From a checkpoint of a small mixture-of-experts model trained on Wikipedia: 2 picks a token.
Below are experts of layer 6 (counted from 0) of a mixture-of-experts language model. Rows are named router (the router's row for the expert), down (a neuron's output weights, with its number) and show model dimensions 240-319. Each number is 500 + 25 x the weight over its row's rms, rounded and kept within 0 to 999. Numbers have three digits each.
Before each expert's rows: a language model's description of what the expert responds to. This comes from a sample of Wikipedia text that the model never trained on.

# expert 3
Mid-word fragments, closing parens. Short middle pieces of words and names, as in El-se-where, Cor-k, Con-se-jo, plus closing parentheses in tables and career lists.
router:496522504484503561460519490488543502555513511444506562483519489494496470528466502505536512471502487478530502553527516442464533497469498483485501466550518528448494478503487509519502498500525487517521465493516458483463524503490507468510493472
down0:512499504495540484509489460483480493548516510504511469513483487543478490525507527513467498507521507484497510494473462509467540515522498530532467484560540506453474468490500495478518508481521522515495528493537481479531517499532474505489471521
down1:486524495560466533522465447487504517503487498499480539484473488463533510524493497488481499464484476498500540509529457496494525501496465502552557469496476487501536508507465522550473501516495508509538490487477492494512551575476477491482493482
down2:517478500560517512549514478458470482524527495451471470490495515553505492516478492500516521511470516524491523506551520510496514461497493470473485542551513469482511462505488531525531521469483512494511524510521557492497476480514483523470481508
down3:522490507529505509506491538528475497518498490519503489506522516467515505496518508495527505537471520500489474494484475504511488549445533487564520525498540489507535498464564530442527463519462501500500471487516503482499555488528427500483482506
down4:503494522505494497462518503480479456506494429547536500535511477503487520497476517485460447499552482515508480446484497487509539481541508499478505523475495542508571486493455500490522507491511519505466572477527528521456512488508497508454505514
down5:459530514477563512513502499500513507503498509447508515493470546519539492528501506510479499512484466512486462475551458500538480508490434452484473487600482537484515512479522515504512489517510550507510521510504499520512463543558482455502520537
down6:524475510549479508487514548542447487521503494507539518469451449528460493457477540494510528482519501462455497490487523497476506524533484463483498489514468487494513550503489518518505493507454461492467488533502536510531503536503527487506475476
down7:500489511531491502513490478528502473509539520506503492506468469528482469517491493513517528538491460464495480493487476522484553519533519510500460491501491510553529543492457490498519475563467513468482506519511519499500476531498510512486450462
down8:463474495525521471488506491491466504510494527555449501497480540568519498487509466527478493504464469495512534496480497534519494501523502438501498509497468541494500484486531506493472457458484510493513508483549503478462488533455558483534514481
down9:470511537513504539506487478525506491532546467487508526462466483529490476505518520504465529493490506512511524552500513490482526493506509472454471474476449525514528464586459448479519505490527466475537550503465501491485526463539521495465554497
down10:517507532494479463505445480532527487519478568526474479489512490510489476479516497486502489494478495521509531491492471441454501442497490509463475472462502473528531512511479495502545507502494521449513487499488539516451490488531535534484480502
down11:524509541492498510521482513473512505498518469525510499498543539500510546480485490494458512493500483525497495454503505471476502499497507487489526453446461491538527524477459513519498506505516533523507525546536465584450502468505504519475519481
down12:479462459483515516482456497478538507524519470538508473507497518507501477518526464507515502479536500510490498481477497480469515528502518460546509487460513493523506513480506489496494462531485463463506514510509512488526495528496490512512491525
down13:499506500459446480514523479478505501488531488490490557494505494477502532478542526493450505481469520495555504521517489483483515500516484529500513520496508475489466502490493523504467488479502456477493437498493491478523470525461493502478538537
down14:488529436466475476504515480565494521517562490470508552483494504519504524501499538484498486519507500490557548529522495498505499477517538546512513497530510459538504523469519519501485520480473491513499521520497545541495451504482533503512466516
down15:476489495479509550536499491500526471509481594485453448518493482499511514501448484506519468506485490560474523495510444537521490532487501520507518495510487461533493484490505503490475542536521524524499468517491458526500459493535485486490498442
down16:517501517498477448497526500499531527496506552533519487531520498497470509539569470535489512481484485508482475512488518457493514560499526490470492465467456522488521482526496518508510538451497481503483526467468477520502500486493473573522468505
down17:509429525513459522460498538472498513458509486495523502506512473521493513450457514479468507530500467415533498502501523539509531487466518457493494511524515477488531504497514515483479503511479525520507508497502493476463479467479491531462521535
down18:493540498504524464547518500485478544493468490476511451499546484526521482501456510501460463502480526459485494503488505518537506484540449480517535493572492449524509514576518481495499540513512506474478535458468512530508510517480481513496496471
down19:549475491467440475437497522490493485516524490495503486466481476478457546498502473510490520546505508485500464504517466525515505446542493475500480505483514509516494484508494475510500449499527470534504492513498531501484465499447478445502489516
down20:498464521463512481505497504447479500480494472492518465517455445580525459557495474473496481492462485496503498485502493484493520507493549513485481490494474527535455487491493465521500509464502532433537505537530521473527488510524499501509515547
down21:490559484477468500541471491474515462502499503471518492484505498468494541520496514494503533506458485529452482450521498485532468527495529468499542474505482513485527523543488493494481470511488494524476496467473511506455458503514503437508502529
down22:466475505534510464511468533526492538503510483497457525490482511502485494508502471485437479523502526466510562486506486457467490535506536490515489499496461497483524488493501491537532440489510498529470468511455525483473501500487509479492515419
down23:520498495496521461536543526492498540528472490470515479515493523472491477504473514497484527479502477517492512499508495562502485522502489482491525483471442575512504488535477448533453542479472536493516538469525530514484473514480507485521525473
down24:518529536519498510552563508515497534496452541526523486519451501484489464549535484501498507485465484451531509494499457508514528475478502504514481470530494482511472521484500494483516501514527491486460488489487536494492501485510514491514473545
down25:511479482545515487509512515521540512461530477506492446458513441494500525509500493540520550526497528488519536468466508478459470519475482520522508454491448499485519451456528499481488506513470511504500521523485454483531540516504475495523436521
down26:516539490531474490525474489506514499526521499469505481537516523521483493493506445529500496510483485520510466508478472506468517527484514480512485513512526506511482490499510487469517537528472444494485434499473489491514498501519449492479507479
down27:497472462523501520497480521486542505527471516525495506470508491479498519541493490534481511491515539493480489467460490464503536488497493503493499509513522528517503509492538510418522525507467497518565505486516474507475516491504468488545515529
down28:453499508519532511457485498532475511521523445495460501486478494528499503499470504512521482472547514485516483492509547527518513542534551463514511487516502498447537512518476513529498485479483458532495483460504493571497535485551469472462498510
down29:485528509488522442499515498544524501499487539495508517506539455494494532505504505459475469515503480481494519501490490483526523534468478515478519489485474518467515519507535505523495506507486515527492494466468502503496486465472474511508451511
down30:512535460528516485481537497498479475528507528516497560464511521526524503477536498446517535566540519492516477538508521511462496492470490489488500522473542503516515448513462478481504500488473457510539488514480504448520512510507490452491451456
down31:489474486520520535494481471477490560504502565532485481477501512479531518489465481492511533497448557486491533521503510519521486527497474517480474523502529480507506534499452535505453503528469473463463502487503516505524524517497511476511539487
down32:519489526481505515481504480502470550487476490429502490513484472459479547534507505467530503493471528533468470496512496513492493518500498467505492508454502500512519498491520545528501511481460492484460494507466499521454515524514517512508502484
down33:533536434491555486467493490464526482501498519513502482498490460524519490549518543480520478516474512505501515476489491483468534488490500480458464480436528540492489449502487480510560467540547513528560501512511507471478504542516465481516477517
down34:465515509508506476501481511511519515488478551540515496479490510477455520497484504533505515512517476493519487513467498508503509480510467472497481499513555537544502500495514530482536499474502463499545456515502481476492476489517426478503475450
down35:503517477514506483502505521476466476514521510509502510473471477441454495500510527503514500508509457523536453509536527511475472496533470487509511508506493527534478518470517474525499526505481493525500508463479499529467491489550510498537498436
down36:479523505529499510469491491533501461484567529498475471509486571500565504540510494533486529485547516492503513512478487482486510485499527545471507495482489495473498547489502490507486503486468500497538510476436523502531463506488505487543501479
down37:488509524539541482489444495542500515521446476516445440486503491507516547490484484505515483541485509505510502481486542496507472483507506525504466523518476453491497522509482513480501490472484529546515492485529452574517504489519538531499487488
down38:493480543471453473474507500467500511490469501501497464517493500500505509437535459517494487513495507539513492550480521518509525490440475451506495544458481482497531451498528479531477527481549540518494491555462476485513508507533466523447579514
down39:513459517486510468526469516502518517511464519508522571518489508460490475549489528510438521512516493501533505474479497507514469509454481496488489491479511503494516523487496502502496480476511508515443474513542485493430500494528503471535504510
down40:469460523530492520499557494561493492520557504504517486510480472548474458535502514549523503496495514513525525481464539478496490487491502443496505535525504516495495462476545502541509538506496505516496505464458531496563476476502530500511509483
down41:475527491518479450522532498460527463477450502508512551494539507534520476509503507463533508461521510531497547502493509501519470472494502480478526497522471502512498539519464498490522504489498522507526531465498493504508521507485518500506519528
down42:526501543518504547502481531496504504485495469561502498456498472517522496507513483492465516524520492486514503476501487519495519452556502529485498521477521509510462474508527492546517478485540488529484477503535474472491489517505464466494511494
down43:509511515494453490489492520480499518514481529554519470472477498485512549511566462485489438481468488507472509525530478468521528472478508509506497514412538489502503512538542484502545477431519492476514516513516518483502530514487521491526476508
down44:513520487475479547482531526488469526503523493508482509471486540510469527472518524496456525537537494495476499491521507459469481465537462500516490508491489489491464493536498492509449498513486526472491505521523438509499506522531425498452506482
down45:491516483486513485504477518525551494504541433498457558514493468477498468497490500548581490551461514507514500478489473462505554528497532460493482519496543493493517510499509520492463490498527493499438470501504535509536476509488517458502505487
down46:511514507476455496512508475481508518432465518513531557451521478537505546464463454475457485499482476483497559486515511517503520513520516477512504517506475521511499512495503500482512492474505531477483558475504508508456532506507538472533478543
down47:510466505490510457503550456492509502560522449468520522498450511480463523504482527486485502472543524524454431497492478510519479469474517503520454486510538490474477506505500501485523499500487512460468464525514514527497489530551517460522543520
down48:447522549532504475534447492479509492508481504542533508496505533514495475522470487546459510519506515535481512507488546497509477514506498503494542446479491472503466458459527524494468524537478518526480520490502478484502467526512482536548509487
down49:560482518509498477481519472531473503522473444490500529523524461482474518500500482513508543508522478528466508529520519470514474513534514492453491499522510544511485470517511481564502523488485477473495521496556500487508475448504507497477484504
down50:478480510482499502524512511505519537493497472508469509527524484538540486514494531455481456471464481515504499488484467528501478518514465531499508511453497513519484484495500552497527489468513508540552502508517492542513460516422518524515478529
down51:475509517473541478481523504515488509480518474518539527499473488459503498517481520520533530460532472464488486502498517515501545529525488481503488521472528486482526492530453495451479497475493491538470512521473494502494518485482526516521487501
down52:505476523500490511529488490535516522514512499539538562510516472522502504491460521472495471465527472523502516523511500503494511491508467531456455511507474488483486542513500457485542473505487517511490472503503552480545532538529553513516542509
down53:506548450492547508460516464509503486524493533502528513492483522452514459487494492490466480486502470514491542497477460540507492468555478520527469512483476518515494498550500504490461501437458496513497487478492508507489522480528524521471524494
down54:488492505492499499503512515471503510518518512497479452516492516524473485509501475509555483543464454459520523521516488478516494491502513477467451503519501529512538500515474495497509506528544506512511538461479489488509546510519494474429458476
down55:500545498487497515522459516502470514499472517513461468495513516461524498468498484412499468456465527535484517502537471477464452493529509485492515517465545483515487513510511475464492470500504528489521496532496436491512478491511490484542482510
down56:516510481483510525481484512484489479525466501490507468555474481527465487544484476487492487512503486482477462495505528487510535523535482497525536496538501519478521446505527542514528482509568501493511524505473503475495535524523496508565500509
down57:519507506443489512494505479491509529501511510511509514498525475508540515525503485489469552550499530506509498526529505521510484511488477528490493500478473519504537486530485505556468461537516529518471501526485514551512537485437508510487516503
down58:502511509515526510547447515505469479545469519515492473513465534467522480513458482524542462518503522501458461476493503505560500545531553492540495516463517484442514497437481478549489529473474480496498490509509474490474508490497508523541486503
down59:519534529498502502494482487514492514480484529519478488511498500525576536532484512518507511517480507495460495502486524506513490496551477511504487484517514490517483502460525518498456489522468513484477452455516534525538501498519478528512471495
down60:531521457498510460524539527482531488518442465435466485501516494501545524542488472464475473485509478483494508478489478491468478510496543520509496501521509518498479493480508499491521508456535532529523523474484492502514493505498497509534474505
down61:494502513504492525493501459486518523481530479495478514489501488467481476508508499503543479551531532462479469506501502544493501493531475525544489522473523524466522504478514519482502567505530499475482545544502488492518490461495538522475476513
down62:527473524488494502471487500521468533506482537466518518510484505477479499502526511527472496501545495485525462474513475488499528543508502480500458541514544493523452492505501517537491505528465506508486465502502512489523517529444487505538526522
down63:509487459482558489461533475522421476512514481509520546464503544491492504502481465495509501483481542492468494454480485471488463466461497521499483486548500501477524500481475491515472468532476503515498507532481518523512500502474483496461523510
down64:520542475455515487472452519484510453500499536481492513502513530477496502509462504499508495550518514477510440502482545547535515487481546508509484492525501501537475535474492453501485483475507467521489532553501517461524456522523501494507510465
down65:529484547506503513496523493507513513525495500519511498504523492525551497486527486514483516491502487484514455469532533554511522494463500487497521542513458508446534526515470517491501480484493452480522484475517541474472481477501563455473476513
down66:504496495468514498481498548512521522521468505531518486514521501495489557490513501520471562475480478467499535489495505454507498505452496533500507486516503513469528484484498530455547507496501463484534515532511494559460460507463487460489512485
down67:478494522492521515493460547506458501510485504471532505511498470472505526507479479509485438468465475476487478502484550517528502493487494474509485475468496451522455538492483532504508519559497490441494481487473514504501533469490527493482522500
down68:527490453502534499500481502521492494481450498495489502474508516466432474483506518543501515488504480529481477504482485508524489524510501496515516479476480507495495548458546519478504493503477506487461514439537475476488523517500501504498490488
down69:498529531441465505534491471488461535480517503492536483509513560534536454480497518505498479508474453501464478493483496470501513535518520527514517495509481477482485499470450504470540500504548494522540534449474479520524508483496466524521492521
down70:483544519553505475504525497534463525520507519477489490537482553498497517518508481520516538454476520514470494496493482450495452477484500514467486444513491474477501524529484555481475500511544545472446458496527503537514476506513502501484471495
down71:494519477489510523474550488467489516515496531486476523482542437499537479482497486524517493477479535527486475479516515477496497500470491492499484527504511508513466524475546465486511511486504484517500481543469481476446517505500472500487462520
down72:498537488509499531538503486502509502456492500540483497467478527499482535558497443505454542495444493540475485450482475510499500499512461482474545510506454526479509481497445523513546487483452521485509530509472524525511516511523487526498489454
down73:464502488498454496533460486520460520504483482535504511473526490490472516444519530449506517472494501532511501513519555467540485493514506486526466493527461501507508487527478533500498482511474548511512506470507476507469509453520484487502504464
down74:461499526459465510501514525474551506489509495528490507500481468491488504495472501491516540533501502454537524526487476516513504505511499513494507536518511533490480511513488451523474506478500477542497491512483525476503515485487524527481517472
down75:457514472500498507510462519505475520434505525494536563522517486492496482498510530491482510508527533509501488522525520501524476536503552571485507490467476463496487494535465469541472504513514515509489482480512440510485479486530481481478491515
down76:497483435514552458491514473497473499482519451488468494518493526515485516482527532515516490461443484485473563489476484492473503509464498494522500503485511478488482495487515481518541503534527501527515528534464499503533502495509518520517506524
down77:487521499488511465553529506510462437512475526511502507544492523452451518474467536523541464512505511505507508496541508482501487503501501522519519466510505494494475501514517511538511485509547484506510499461496438478522472484500501533527481498
down78:462513460516522423462463505472480522436506509507511508466515499546490477502482479523488448448508478506451490512520510552505533497507461493486485509522570477499493502496493526495494496484496505487521478527439494479494531481516510520516512466
down79:500538498521453500517476547469514469464536477516528421499505502481497517534505489493507483557499487537508489514493494484423515508512489498493474524526527544492483459435499488492460465494495478485530472531515523483511522505486463526476502496
down80:494468470562470469506486521493533550503464495498504507470488541528532470482486519537493486510504507513531506476479512476512491506489486484458572501483535532480493521502526499505486505526481532490486519502469450450511509468533523477451505474
down81:482487529531491493467523512539493491496509490480526525538561506502477497522502533459508511541508521527502534539494484509501488535500513531506568470497499472537497461518530496471515483516484518448481514459512514496502461522508492529540477477
down82:506464500477519514497506502547524485450529502474496511502499562501523528492536482524472519520523489482505487474515462523484473464489489530489482520503459466487490470537530473495510518516483489491492483476500531509529529526479493527511437517
down83:529506527469491487547536488498513489498544510496499481541463443488508502537478511475500514498466511533509472515494573457492556490518485520486502545524500486477507503473512477476527506495488500519520524538563502480529468490494464523487471522
down84:484532511493475541471496526463519544506543527449497507481485485470507568512489509502483469535506504505498535479523485480546503523496514507482509524472455464503501484537508537493473520481419484547513535487483509475502473494445488495504482518
down85:477470506482512522518485500511526530519495504536511500458452501572524522459532507508490493445510498532516515484486527482494490525500464479491520539526513498456527466539512456460481489469460491486499497502504509540511499484501549549529464475
down86:502475525536503538468466509470496497518481523484500514502494506497459512495505517470488493491515477495524510495504476515483487497442496524510505524506474522473508529541523516518494486538511498531507546510515504467451550461548469525459529523
down87:482535495440545499518496485496520478490507489463502527532512498509509483467472522470503474491497474541529499478487511503494482483487471495508500522521477520458469501512503510494490505517514447487519479489509523515444489499472544479479541525
down88:527505479532476494506506530490504481459491492525533520520494514455492512523477579472487528461485534506551489528495478514551462494475505524434509475493495523466544524504509513481491540537500508502543509506483486522501473491520480491488528471
down89:442491493488497535479488491470508528489534466487496491501502461504462496467535502482483517497509489529529516529504553480483512490515495556484522505534504479486467517544466541470496447524551500488509554536501486472513461525468514503475547465
down90:487498494510508499504519466494497547494444496498503462461543498477488506552506483502514477536545516514488507518482496522534482521511487539496523480523492512479469509448497518554495485549465482498496487480468511504522517472479535519521483504
down91:492446520510484514518490520492512512510541502502513535497477532540504480497507459495561459509512452525489518498544511470480487497513531502474473549522493451441459509491539426524505471495477498496515496500499532502517454502528508518516504531
down92:522474503514497489520463531521524484525505427469495546511474482500473481490466502506506441532506480509458467482549529512507489461503522492513502511525479535507482452526457517519523494547495513492505499517485519507473471505496508473527513513
down93:512456518527480520503536454486459512486489510493493509520487494514493507469485505563493503505504458469523516489475503511509497489499515484481492514451521500488486549500484488466456522509559507544485521492534498506499562493508536503520515534
down94:541565482508466502421510446495458470499518481506493513530511500521491482494494485552502499471477458476568506504476503508492504541488494441550551480541499485501524506546541482491520504466500504515449486539501530556483486507504492494521464480
down95:485481506533519563515509499521495461494512490462515498530518495550491504501530477508519501498488525498545523502504483515503501488456511481488513510456499548507489453439503500501510472502487536500514486484444532467494513450500499522458494532